Below are experts of layer 2 (counted from 0) of a mixture-of-experts language model. Rows are named router (the router's row for the expert) and show model dimensions 64-127. Each number is 200 + 30 x the weight over its row's rms, rounded and kept within 0 to 999.
Before each expert's rows: "gets" lists some tokens that make up at least twice as much of what it gets as of all text. This comes from a sample of Wikipedia text that the model never trained on. Tokens count by the router's weight.

# expert 1
gets: "ing", "ation", "ion", "ment", "ions", "ations"
router,215,197,173,140,207,201,155,169,176,184,173,168,184,191,177,218,178,204,176,232,211,162,208,145,182,222,223,190,207,224,214,188,193,240,244,181,207,228,196,235,129,157,130,269,225,262,194,175,202,246,213,249,213,187,172,218,191,201,127,193,155,168,203,218

# expert 107
gets: " to", " not", " would", " that", " can", " for"
router,172,144,189,207,210,306,195,170,180,216,162,177,193,182,177,234,194,204,185,231,243,223,229,184,229,240,172,140,155,229,182,222,225,226,294,135,160,196,178,230,212,210,185,264,226,240,203,204,157,150,198,249,234,161,150,218,196,216,204,188,187,183,179,200

# expert 61
gets: " |", ";", "|---|---|---|---|---|---|", "|---|---|---|---|---|", " 0;", "|---|---|---|---|"
router,176,201,199,193,179,206,184,176,200,201,204,181,217,177,173,276,159,201,177,222,246,197,218,200,207,241,266,157,214,209,174,188,218,185,186,203,117,209,195,242,171,214,207,183,216,152,196,216,171,184,225,228,221,190,207,227,188,222,227,161,178,187,226,196

# expert 45
gets: "v", "ar", "j", "in", "l", "u"
router,137,171,206,211,219,230,169,246,157,156,178,175,228,156,191,241,226,238,167,202,237,213,235,191,203,177,143,199,182,264,140,221,209,200,199,195,181,220,207,205,235,198,184,191,171,198,191,181,202,209,205,207,262,183,180,116,154,232,164,145,160,203,183,164

# expert 50
gets: "b", "ab", "ib", "ob", "ad", "ag"
router,187,172,176,202,194,190,185,220,184,139,188,190,221,161,177,218,215,231,145,214,223,208,211,176,205,212,171,220,206,179,160,179,207,210,234,202,195,177,184,216,230,197,129,219,182,217,186,214,221,228,219,214,229,182,205,193,151,199,206,180,249,172,190,224

# expert 124
gets: "l", "n", "r", "el", "i", "a"
router,189,125,173,235,166,183,189,231,169,245,201,185,180,159,197,255,143,191,196,213,203,197,216,182,236,227,182,176,180,214,180,210,207,193,210,183,207,227,175,214,180,226,145,179,214,147,119,157,178,201,194,211,199,208,187,146,190,260,162,124,224,187,189,161

# expert 21
gets: "c", "on", "ac", "ro", "ec", "é"
router,165,176,194,177,162,280,171,245,165,202,176,163,179,180,175,207,168,208,187,240,214,203,200,184,241,183,174,176,168,205,184,156,201,248,192,175,106,251,181,193,211,182,145,174,221,263,188,264,188,197,214,194,226,192,186,140,182,207,224,133,155,146,204,123

# expert 30
gets: "s", "ed", "f", "d", "b", " of"
router,185,186,188,198,160,204,132,226,182,177,201,173,210,165,176,239,231,191,187,231,234,199,197,182,257,243,150,176,195,269,186,169,200,180,215,205,202,197,192,223,223,202,164,236,107,185,160,164,202,130,186,196,216,208,164,189,195,232,219,178,210,161,224,186

# expert 4
gets: "ent", "et", "ing", "it", "al", "id"
router,158,182,173,168,189,215,211,213,176,147,206,186,188,192,184,200,222,234,167,216,187,208,230,192,196,229,235,191,152,187,173,137,209,199,220,200,193,247,198,239,222,126,114,186,179,182,206,164,181,222,209,213,242,185,143,171,193,212,177,185,193,183,198,237

# expert 112
gets: " of", " for", " from", " at", " on", " the"
router,219,207,189,207,193,201,204,210,189,204,184,184,204,148,182,213,153,192,196,216,192,187,212,175,224,247,179,209,198,232,196,229,211,240,224,143,221,226,165,222,218,166,168,181,210,230,209,144,122,215,210,222,225,195,166,239,137,238,148,198,167,215,202,191

# expert 59
gets: " ", " un", " de", " Un", "un", " ("
router,153,192,193,219,219,266,205,209,163,205,188,152,146,196,179,195,173,247,185,248,202,164,183,185,242,211,236,180,171,237,138,138,203,224,215,173,221,248,175,248,173,195,208,218,199,194,205,148,199,179,216,200,243,183,152,215,174,222,245,118,181,189,186,167

# expert 122
gets: "c", "h", "m", "t", "g", "ch"
router,199,217,174,189,187,187,136,220,174,197,199,177,186,134,174,221,223,190,186,226,221,220,223,176,237,177,213,187,161,183,176,231,218,231,184,197,167,182,192,243,239,195,154,180,147,191,177,242,199,200,221,223,237,174,106,216,217,211,217,197,247,149,191,218

# expert 32
gets: " I", " that", " which", " it", "I", " there"
router,155,137,187,137,229,213,178,239,186,166,181,184,192,168,192,223,170,273,166,216,204,173,182,167,206,181,170,202,194,164,175,214,200,200,309,173,216,189,165,237,216,242,197,232,240,175,156,155,147,200,193,233,241,190,147,229,193,226,185,218,183,206,172,210

# expert 89
gets: " of", " that", " more", " known", " also", " and"
router,194,157,169,155,197,214,165,215,184,151,166,193,182,191,169,208,182,205,185,224,183,149,178,181,261,243,205,198,170,211,197,161,220,232,244,174,213,184,199,221,212,189,173,201,186,213,162,168,180,161,251,238,212,173,194,146,185,206,226,178,174,187,144,166

# expert 22
gets: ",", "s,", "e,", " 2020", " 2014", "a,"
router,214,188,159,192,200,178,209,184,174,142,137,166,197,183,162,204,136,233,187,233,261,179,167,183,219,186,204,189,206,204,194,223,219,237,265,175,234,272,145,220,188,220,178,218,180,170,160,139,226,174,230,228,213,177,196,219,171,217,179,194,209,179,198,197

# expert 82
gets: "2", "1", "3", "6", "5", "4"
router,196,195,177,199,180,163,205,163,219,201,132,168,215,171,197,241,179,179,153,206,224,192,183,184,206,201,125,111,216,234,170,190,207,200,204,192,187,210,188,214,198,173,186,190,222,229,177,166,193,178,269,203,216,199,158,218,183,229,231,173,174,171,213,243

# expert 47
gets: "1", "2", "3", "4", "5", "6"
router,202,190,135,192,185,216,187,214,181,176,140,181,150,189,191,207,153,196,178,217,230,181,158,205,222,172,180,175,204,205,169,200,260,214,219,171,220,237,122,216,205,202,172,202,164,177,162,199,216,166,219,250,234,161,184,170,176,211,228,195,233,172,212,190

# expert 20
gets: "ed", "ing", "ly", "ated", "ate", "s"
router,182,166,150,126,206,269,203,170,195,165,190,187,152,183,180,222,208,214,192,247,212,133,131,194,221,226,187,180,175,224,200,177,194,213,184,216,201,207,205,224,182,209,182,238,159,217,145,177,202,223,220,209,187,193,163,162,185,229,160,177,242,166,202,205

# expert 72
gets: "in", "en", "ent", "ire", "ot", "et"
router,215,177,153,180,194,279,159,241,193,196,185,168,163,172,172,225,188,230,179,239,213,160,251,181,208,214,219,191,162,183,168,179,223,231,209,188,182,193,186,219,216,200,169,178,210,221,179,136,202,143,181,204,221,161,139,204,168,194,166,149,169,145,207,199

# expert 25
gets: "ar", " E", " Mar", "or", " Har", " Ar"
router,175,209,198,171,186,222,205,224,174,138,183,189,205,177,201,201,216,211,180,216,171,183,165,180,221,204,191,171,153,199,131,163,238,196,206,170,216,193,177,216,219,131,197,169,176,161,171,212,180,213,192,208,226,189,121,195,153,199,236,79,248,213,171,176

# expert 15
gets: " F", " C", "F", "C", "B", " St"
router,187,175,182,188,174,226,187,211,158,162,195,188,189,183,193,211,162,206,166,222,172,218,141,171,293,254,214,176,177,243,187,171,236,210,210,147,180,213,188,215,171,219,134,177,150,191,175,236,163,160,221,192,227,179,145,167,208,208,225,177,207,130,177,239

# expert 8
gets: " in", "/", " (", "–", " \"", " over"
router,179,192,207,161,183,237,208,237,159,197,193,159,107,188,169,205,222,225,183,249,204,214,199,192,218,265,222,157,171,192,208,130,239,219,222,107,139,237,206,219,183,201,162,178,199,237,176,218,197,192,224,223,251,173,119,196,181,223,195,203,178,190,223,212

# expert 88
gets: " V", "V", " Z", " v", "v", " P"
router,167,123,168,204,181,202,199,238,149,179,178,186,182,154,202,249,228,199,162,197,217,220,204,162,191,213,162,160,183,237,203,196,221,198,228,173,194,214,212,219,207,234,185,200,152,160,175,236,207,210,216,167,237,191,199,199,209,228,233,195,163,209,167,142

# expert 67
gets: " /", ":", " and", " &", " +", " –"
router,198,212,191,201,196,169,191,242,171,218,192,164,205,190,210,236,171,197,169,255,212,184,226,195,173,231,195,165,215,220,185,197,263,252,210,184,128,190,179,211,180,224,198,161,225,227,210,226,181,218,219,197,217,195,153,212,225,252,187,196,267,193,196,212

# expert 105
gets: " that", "ed", " to", " which", "ing", "ly"
router,191,123,157,111,200,200,174,176,176,148,182,167,224,187,132,214,249,249,192,240,205,165,197,162,223,242,204,176,198,191,193,154,234,231,245,216,196,192,190,230,194,211,169,192,147,243,170,163,159,213,226,223,219,186,167,189,204,248,179,177,234,168,209,139

# expert 28
gets: "in", "or", "n", "on", "o", "ch"
router,206,189,167,207,196,265,170,227,183,203,187,180,163,183,178,248,164,184,182,246,301,161,175,167,213,181,159,170,178,214,179,204,194,216,194,199,206,222,193,229,135,177,187,195,170,183,148,189,210,179,214,209,207,182,182,239,190,229,178,169,256,182,200,177

# expert 33
gets: "k", "z", "s", "ay", "ock", "ts"
router,225,140,157,176,181,183,189,190,191,189,179,184,138,164,183,252,221,193,154,232,287,167,157,190,198,201,237,201,165,192,196,182,196,245,233,205,196,193,193,212,153,183,178,296,184,212,190,230,195,184,208,199,236,195,198,206,204,198,203,204,254,191,197,215

# expert 53
gets: "\n", "\n\n", "e."
router,165,195,178,184,157,190,204,180,184,162,171,169,185,201,121,201,242,271,202,231,203,160,226,172,179,208,171,211,199,201,184,192,209,220,213,204,207,207,202,239,147,227,210,296,220,166,174,212,200,175,212,211,220,199,200,120,186,202,223,198,169,201,187,206

# expert 69
gets: ",", "s,", "e,", " and", "a,", "es,"
router,164,204,161,183,187,200,209,215,171,135,192,178,209,194,156,189,174,216,183,218,246,174,186,193,205,176,223,210,190,190,207,181,225,207,252,181,186,228,152,214,213,214,193,207,193,205,134,171,211,170,245,223,203,187,208,175,215,249,163,193,197,173,167,197

# expert 74
gets: " –", " -", " —", " ", ",", " as"
router,162,194,195,187,206,218,193,230,195,219,184,201,195,197,190,229,195,191,177,201,305,190,158,186,208,264,161,197,191,232,200,160,295,258,191,210,138,189,174,222,176,192,213,170,177,178,204,197,218,207,197,226,222,165,165,194,181,227,209,215,211,205,169,215

# expert 55
gets: "\n ", " |", "\n", "|", " •", " *"
router,209,181,187,154,160,195,209,203,183,201,180,182,208,201,168,222,188,250,170,215,207,202,220,173,206,191,190,74,193,168,126,182,295,254,211,164,223,244,192,207,156,195,187,252,185,214,214,205,198,216,194,241,212,188,178,229,196,199,177,183,188,210,181,190

# expert 115
gets: " was", " is", " as", " were", " are", " be"
router,171,177,177,183,195,206,154,190,183,213,182,204,197,195,191,202,208,219,184,226,192,154,144,189,187,263,163,169,208,264,179,194,248,228,185,134,198,266,138,222,221,163,202,217,175,235,196,238,165,139,198,284,210,184,200,154,207,200,196,191,215,173,204,161

# expert 85
gets: "g", "eg", "ant", "ig", "ac", "ag"
router,202,168,193,152,161,205,172,194,196,117,184,180,199,181,189,218,249,254,169,230,269,188,214,159,259,200,205,197,198,182,193,166,208,229,199,225,184,259,212,215,218,185,143,225,166,228,191,224,186,193,196,192,223,205,193,183,191,204,167,139,203,175,201,108

# expert 17
gets: " 1", " 2", " 3", " 4", " 5", " 6"
router,187,190,186,205,191,178,153,147,193,198,198,183,170,164,209,232,199,208,203,208,175,180,218,203,251,256,232,117,215,191,198,175,222,192,203,206,203,211,151,212,184,171,171,236,209,171,157,184,165,153,262,211,241,183,133,204,177,229,204,209,155,187,218,196

# expert 101
gets: "\n", "\n\n", "==C", "====", "==E", "==S"
router,128,201,200,150,211,191,192,184,187,198,143,165,120,186,135,208,163,187,194,196,191,178,209,135,214,195,172,178,180,186,177,220,247,222,219,158,196,191,202,240,197,172,196,216,211,181,145,195,223,206,204,196,199,186,200,204,186,201,205,207,237,202,140,162

# expert 78
gets: "on", "m", " ", "y", "in", "h"
router,143,196,181,198,182,259,184,248,162,213,154,196,182,176,169,222,219,196,184,209,197,201,182,191,223,227,207,159,112,219,181,190,213,232,225,179,155,236,169,213,228,202,138,182,182,233,200,244,213,136,194,190,240,190,168,182,209,189,223,147,205,129,171,208

# expert 34
gets: " 0", " ", " 1", " 2", " 3", " 4"
router,157,195,194,206,207,231,198,198,204,214,182,159,175,174,200,254,233,196,194,211,193,205,190,186,288,258,194,157,202,169,196,187,234,234,238,218,215,195,169,210,175,225,205,266,188,153,119,243,197,163,236,215,226,182,169,154,177,227,214,186,171,195,157,190

# expert 91
gets: ".", "s.", ").", "a.", "es.", "e."
router,186,166,178,209,135,196,173,233,171,200,164,190,200,159,159,218,222,251,163,221,200,195,149,182,169,245,194,193,117,255,133,181,236,278,222,202,166,203,211,225,217,183,184,217,201,238,100,217,222,158,234,180,209,172,169,211,177,253,217,211,244,183,196,212

# expert 36
gets: " his", " her", " the", "'s", " their", " he"
router,208,160,185,185,179,183,175,245,158,113,197,182,193,176,168,237,148,214,195,248,181,166,145,159,188,227,148,195,189,191,203,159,220,184,222,183,212,175,140,208,247,182,221,211,222,152,205,226,163,203,200,227,216,141,177,211,163,205,190,207,215,176,210,155

# expert 90
gets: " he", " He", " and", " she", " She", " who"
router,226,180,195,212,167,231,184,246,171,129,179,169,214,169,181,231,171,189,182,246,202,164,158,161,187,234,194,202,189,200,171,218,276,188,283,224,184,209,124,234,234,157,213,220,183,187,191,243,127,137,221,234,220,148,159,177,199,218,209,196,179,149,179,139

# expert 81
gets: "u", "ai", "a", "i", "ong", "o"
router,148,217,193,187,159,255,211,236,179,186,185,192,142,159,198,215,229,203,166,216,259,200,196,153,182,192,225,182,194,171,196,173,195,225,268,214,160,191,188,224,191,197,176,235,111,199,183,193,192,209,194,202,208,183,167,193,151,199,178,168,166,212,192,214

# expert 84
gets: "00", "000", "20", "50", "1", ".5"
router,214,126,149,216,213,197,183,185,178,220,96,184,158,165,189,204,144,221,163,207,281,176,154,199,210,223,194,155,197,186,181,186,210,208,216,206,203,216,165,213,195,173,171,212,219,238,203,162,172,189,203,217,243,195,186,197,154,221,232,217,208,195,209,221

# expert 68
gets: "st", "ast", "est", "th", "ing", "d"
router,219,162,150,179,192,168,184,248,184,200,204,163,181,174,185,236,151,236,153,218,276,189,179,193,244,259,224,206,188,206,176,178,204,203,239,189,183,205,187,199,197,154,135,229,140,183,203,186,187,176,199,198,245,191,174,209,209,204,167,219,202,163,163,226

# expert 43
gets: "y", "'", "/", "-", "–", "'s"
router,143,163,181,164,163,181,200,253,184,204,205,171,123,157,148,234,251,235,176,246,214,208,186,170,205,191,204,171,215,236,173,149,204,217,194,222,214,194,183,207,247,195,159,189,219,151,213,204,199,194,178,228,228,164,191,232,184,229,141,197,220,186,106,223

# expert 7
gets: "d", "k", "z", "ov", " first", "j"
router,217,151,166,200,142,280,161,234,139,210,209,158,154,189,177,225,186,203,168,244,222,183,148,189,213,195,178,199,183,243,194,166,198,203,198,216,141,224,177,221,166,183,155,185,192,233,186,194,193,211,208,249,223,182,185,184,181,252,214,198,179,203,180,185

# expert 100
gets: " A", " D", " E", " New", " Z", " I"
router,205,178,198,207,167,199,196,260,163,202,193,176,180,183,167,210,229,252,185,208,215,220,198,198,183,224,200,180,168,178,138,158,257,180,254,144,137,242,206,211,211,194,125,209,179,168,187,138,158,177,218,206,248,173,105,227,151,233,226,227,206,176,202,205

# expert 41
gets: ")", "\"", "}", "5)", "2)", "1)"
router,203,188,183,148,140,188,197,257,183,190,203,208,168,176,201,214,225,287,179,230,210,196,159,188,183,168,167,108,213,196,173,193,207,251,182,200,191,191,179,217,173,130,201,195,185,231,180,198,214,199,227,273,210,170,197,190,196,197,188,188,173,158,186,197

# expert 96
gets: "or", "al", "ar", "in", "id", "ic"
router,212,189,140,207,202,284,189,251,163,187,162,167,203,175,177,223,212,227,186,218,215,137,203,140,206,198,214,198,213,190,176,213,225,216,212,190,213,263,204,227,208,161,135,216,207,246,165,199,205,196,201,242,219,183,153,182,96,215,161,175,235,180,219,209

# expert 27
gets: "-1", "\n ", "-2", "-0", "–2", "–1"
router,161,181,197,175,145,189,214,187,157,181,142,186,187,187,181,225,184,219,170,214,238,197,152,183,218,264,223,123,176,192,152,156,264,217,198,167,230,213,193,200,154,200,206,253,187,234,204,220,188,179,193,199,221,203,168,199,211,216,212,171,158,203,146,198

# expert 125
gets: "ra", "ro", "ia", "ri", "a", " U"
router,178,215,180,165,195,226,186,215,161,197,155,149,170,167,196,210,175,202,175,209,234,195,216,195,171,226,219,183,127,244,182,146,210,215,305,187,191,238,131,212,221,186,181,191,217,213,143,225,186,240,202,214,214,175,151,170,185,219,211,139,227,176,181,222

# expert 108
gets: " of", "ing", "ed", "es", " called", " for"
router,183,139,149,194,220,244,137,133,189,146,199,177,190,155,156,212,256,177,184,247,222,172,212,190,212,239,161,187,139,239,217,167,221,251,218,176,226,183,202,212,184,203,186,230,185,249,191,163,217,159,204,253,211,176,179,197,182,213,245,204,182,168,194,139

# expert 119
gets: " to", " in", " for", " of", " by", " with"
router,159,182,206,187,185,196,175,180,196,159,161,186,177,177,194,210,205,210,181,206,306,185,233,170,232,239,171,191,174,199,200,212,197,307,201,140,228,187,219,195,233,205,195,213,220,218,194,204,156,205,250,246,219,169,161,169,204,201,217,193,176,197,177,166

# expert 94
gets: "us", "a", "ia", "um", ",", "o"
router,174,174,184,155,197,225,175,221,180,155,174,194,149,186,185,231,181,178,149,239,250,229,165,173,212,170,231,196,130,203,208,156,197,226,220,177,210,195,165,225,178,124,204,235,203,226,157,213,203,168,238,197,227,165,177,172,176,226,228,172,240,207,159,217

# expert 62
gets: "'s", " the", " The", " its", "ical", " his"
router,164,131,110,147,97,214,195,264,160,197,221,178,156,199,186,239,242,179,185,223,204,221,218,188,182,210,179,195,209,272,188,158,203,227,187,148,197,208,152,201,207,170,195,211,211,190,208,230,160,193,242,234,211,155,207,197,189,234,162,205,265,199,179,240

# expert 52
gets: " 9", " 10", " 7", " 6", " 8", " 11"
router,197,171,196,212,220,224,168,172,177,183,161,186,183,164,208,207,231,214,175,195,177,211,178,206,236,238,206,92,203,186,191,168,240,190,194,201,196,217,176,227,220,169,173,226,218,220,162,158,169,128,258,210,242,199,143,216,180,217,230,203,189,199,200,174

# expert 12
gets: " 199", " 198", "–19", " 189", " 193", " 190"
router,206,187,185,183,196,216,182,226,140,189,129,179,206,177,190,225,157,191,173,212,204,166,160,176,259,195,203,195,161,167,189,159,257,202,224,194,194,245,203,215,243,185,207,164,151,226,186,205,148,192,217,213,244,171,144,81,158,234,228,181,185,186,200,186

# expert 57
gets: " K", " H", " N", " M", " T", " Ch"
router,203,206,205,192,212,216,184,182,192,197,178,183,142,168,207,217,169,205,170,218,201,210,223,190,198,189,207,185,80,183,197,150,209,209,204,81,161,196,194,227,209,179,183,200,166,158,180,201,181,253,218,221,251,178,189,206,188,205,237,166,202,183,182,169

# expert 5
gets: "f", "b", "w", "le", "d", "p"
router,205,193,195,192,169,231,184,234,184,190,200,198,223,155,184,230,170,199,163,254,200,225,123,170,194,238,173,193,197,250,169,191,223,188,208,207,145,174,188,219,194,155,180,177,144,156,169,194,195,198,197,194,213,196,167,215,217,244,200,162,193,199,177,164

# expert 127
gets: " a", " the", " an", " A", " An", " The"
router,151,182,197,221,201,194,207,156,194,195,183,187,137,179,194,273,217,229,175,234,169,215,201,171,222,213,218,162,204,218,186,131,222,193,256,204,226,195,176,206,215,186,197,172,184,223,200,184,147,189,256,206,200,178,202,105,175,196,159,211,199,165,219,142

# expert 99
gets: " for", "ing", "$", " of", "ical", "_"
router,175,159,149,132,229,206,179,227,147,199,199,178,198,135,188,233,229,210,183,218,207,183,201,141,208,258,214,161,174,181,203,206,242,214,210,159,163,225,210,236,169,188,167,210,209,192,197,173,223,211,210,209,239,182,158,208,154,242,163,229,172,161,211,200

# expert 92
gets: "er", " by", "ist", " |", "ate", "al"
router,196,170,163,215,185,229,179,195,180,204,171,158,209,196,151,226,242,198,174,247,221,162,183,175,222,234,232,182,206,245,193,217,219,215,214,212,202,238,198,227,144,187,185,199,203,216,181,175,187,147,194,247,207,173,194,206,141,222,155,148,196,185,181,154

# expert 26
gets: "r", "ic", " Tr", "s", " R", "qu"
router,203,166,174,183,163,163,135,201,170,215,186,153,184,139,197,221,216,214,197,218,212,208,234,161,184,196,219,198,200,219,151,164,210,228,192,201,201,224,188,234,249,214,153,197,146,215,199,187,209,219,223,189,218,195,152,182,199,214,182,187,195,134,215,205

# expert 83
gets: "l", " Gl", " J", " gl", " Bl", " and"
router,195,145,195,215,187,244,194,214,174,214,175,164,199,173,199,219,247,266,194,204,183,188,210,203,261,189,227,167,154,189,180,207,229,212,184,202,158,234,170,222,164,207,141,188,176,157,196,179,166,166,217,214,252,186,194,168,188,220,181,140,257,168,145,217

# expert 31
gets: " H", " h", "H", " M", " K", " D"
router,223,190,184,198,164,218,131,175,158,205,191,195,129,130,197,245,212,202,182,222,193,211,200,169,253,212,206,185,149,251,210,195,203,195,248,174,208,204,156,244,149,210,201,195,164,216,162,219,194,134,225,212,225,198,174,187,220,209,209,186,243,155,178,225

# expert 0
gets: "en", "an", "k", "at", "ing", "ed"
router,205,169,180,198,183,200,141,202,181,207,175,177,205,166,170,232,195,212,145,233,196,153,151,175,259,181,198,199,180,161,187,192,193,233,210,219,219,221,214,239,130,193,194,231,142,189,165,177,191,210,223,211,217,194,177,188,211,238,175,164,228,211,126,192

# expert 71
gets: "er", "i", "ia", "ie", "ian", "ing"
router,156,168,169,135,193,276,201,248,154,193,178,168,138,197,175,237,192,242,171,249,220,196,169,188,198,180,220,189,173,188,187,183,201,220,229,205,195,236,193,224,180,122,153,189,211,171,187,228,197,231,195,207,224,189,197,180,145,237,211,163,197,182,200,239

# expert 86
gets: " \"", " (", "S", " \"S", "/", " (S"
router,192,157,189,191,212,216,184,233,136,184,195,183,171,187,176,237,222,224,181,230,182,198,152,179,206,223,178,143,176,259,191,201,228,208,228,137,148,190,192,233,206,226,158,164,191,213,168,231,162,194,204,225,212,191,143,180,214,193,240,175,194,172,176,244

# expert 23
gets: " |", ";", ");", " 1;", " 0;", " 2;"
router,193,211,195,169,138,208,192,188,196,202,208,180,207,184,157,267,172,194,172,215,266,210,229,218,204,242,250,129,211,207,180,203,245,199,191,195,126,213,163,240,184,219,198,206,149,165,181,199,198,190,204,220,226,179,199,221,196,220,186,172,183,182,211,204

# expert 54
gets: "A", "M", "S", "C", "R", "D"
router,207,144,177,183,184,212,140,209,173,188,188,184,212,158,195,232,207,186,146,209,191,247,177,117,242,192,210,163,165,199,183,209,204,193,302,149,190,216,198,228,165,230,192,202,218,237,181,240,202,189,260,195,213,198,185,175,205,202,206,164,233,148,170,215

# expert 46
gets: "==", "===", " =", " ==", "====", "="
router,188,198,198,200,212,173,171,183,149,183,194,187,147,190,160,204,228,194,180,221,196,203,198,177,229,273,203,165,188,256,178,216,290,207,270,187,128,209,176,211,148,213,147,178,120,160,161,213,166,190,226,206,201,158,170,183,152,191,226,211,185,182,170,205

# expert 79
gets: "h", "k", "ch", " Sh", "ah", "sh"
router,154,214,193,204,195,189,171,243,164,200,148,188,198,138,185,241,227,232,171,228,213,205,257,182,259,231,253,203,155,171,170,208,217,216,199,216,177,192,166,221,194,212,158,193,213,218,196,228,196,202,191,221,226,180,129,197,219,201,210,211,234,158,182,220

# expert 10
gets: " of", "ing", "ed", " with", " by", " in"
router,165,162,156,197,214,204,181,144,188,155,196,150,145,173,195,226,195,222,201,240,209,133,207,156,220,207,157,167,194,224,199,195,203,233,209,180,177,223,199,227,181,209,149,245,189,198,194,138,214,215,231,232,207,185,174,214,165,231,175,200,203,163,220,224

# expert 110
gets: " Al", "al", "l", " al", "il", "el"
router,126,153,197,173,194,206,204,228,177,184,172,161,208,184,179,206,241,241,197,206,213,176,212,156,223,240,176,178,134,258,128,185,192,184,185,178,229,287,134,209,227,152,142,184,207,210,195,206,195,217,221,184,295,205,189,136,168,215,163,149,208,205,154,181

# expert 35
gets: "al", "er", "re", "es", "ar", "ian"
router,176,194,164,209,189,261,203,242,201,150,164,154,188,161,163,210,206,227,204,221,207,125,189,162,183,269,176,198,207,218,172,203,211,223,190,230,208,184,191,223,201,149,142,172,223,204,202,178,183,214,198,218,209,197,187,197,161,225,182,182,186,176,188,180

# expert 49
gets: "8", "7", "5", "9", "6", "1"
router,198,167,187,170,129,192,210,179,165,177,73,173,200,177,197,230,193,196,157,215,210,228,131,178,211,213,204,144,188,214,182,157,240,221,216,204,213,252,195,210,180,221,189,205,203,252,194,192,155,191,217,199,239,193,134,167,167,237,233,189,178,176,189,222

# expert 3
gets: "===", "==", "/", "-", " (", "|"
router,158,187,203,199,207,176,202,204,153,205,201,169,98,176,166,216,180,206,188,226,184,194,158,176,232,221,162,154,208,235,177,205,255,231,226,167,151,194,183,211,157,211,148,178,171,198,168,202,194,177,207,240,207,163,142,210,171,204,165,206,191,167,96,192

# expert 39
gets: "\n", "===", " ==", "==", " ===", " ="
router,218,187,179,169,177,213,207,194,186,196,192,191,146,199,171,203,256,187,201,221,191,185,227,167,214,182,221,164,181,219,126,195,297,180,184,188,188,189,194,246,188,132,187,178,145,157,202,253,175,223,192,201,200,181,207,142,187,215,257,210,192,203,195,181

# expert 63
gets: " was", " is", " be", " were", " as", " are"
router,172,184,192,201,220,193,180,197,197,212,166,200,213,195,206,205,212,233,197,241,206,176,126,172,249,276,165,155,183,256,201,210,223,219,191,152,218,254,152,250,221,188,168,223,220,225,200,212,122,155,216,239,199,195,209,179,197,207,187,172,205,189,211,186

# expert 103
gets: " se", " Se", "se", " de", " Le", " Be"
router,214,203,189,218,135,235,210,218,198,169,175,180,155,167,194,199,191,209,192,230,174,213,159,141,198,174,211,174,216,236,183,198,217,213,242,191,163,256,189,217,221,154,195,181,167,247,203,142,176,203,249,203,240,168,215,211,179,267,187,139,182,215,150,188

# expert 104
gets: "s", "ers", "t", "es", "ter", "ing"
router,215,197,160,193,190,206,170,257,202,181,209,185,192,191,176,242,189,201,174,217,276,138,164,166,184,202,244,195,200,198,193,197,203,233,178,207,212,192,170,224,212,187,103,318,186,142,183,198,179,189,199,219,203,159,188,198,214,237,213,177,214,161,225,237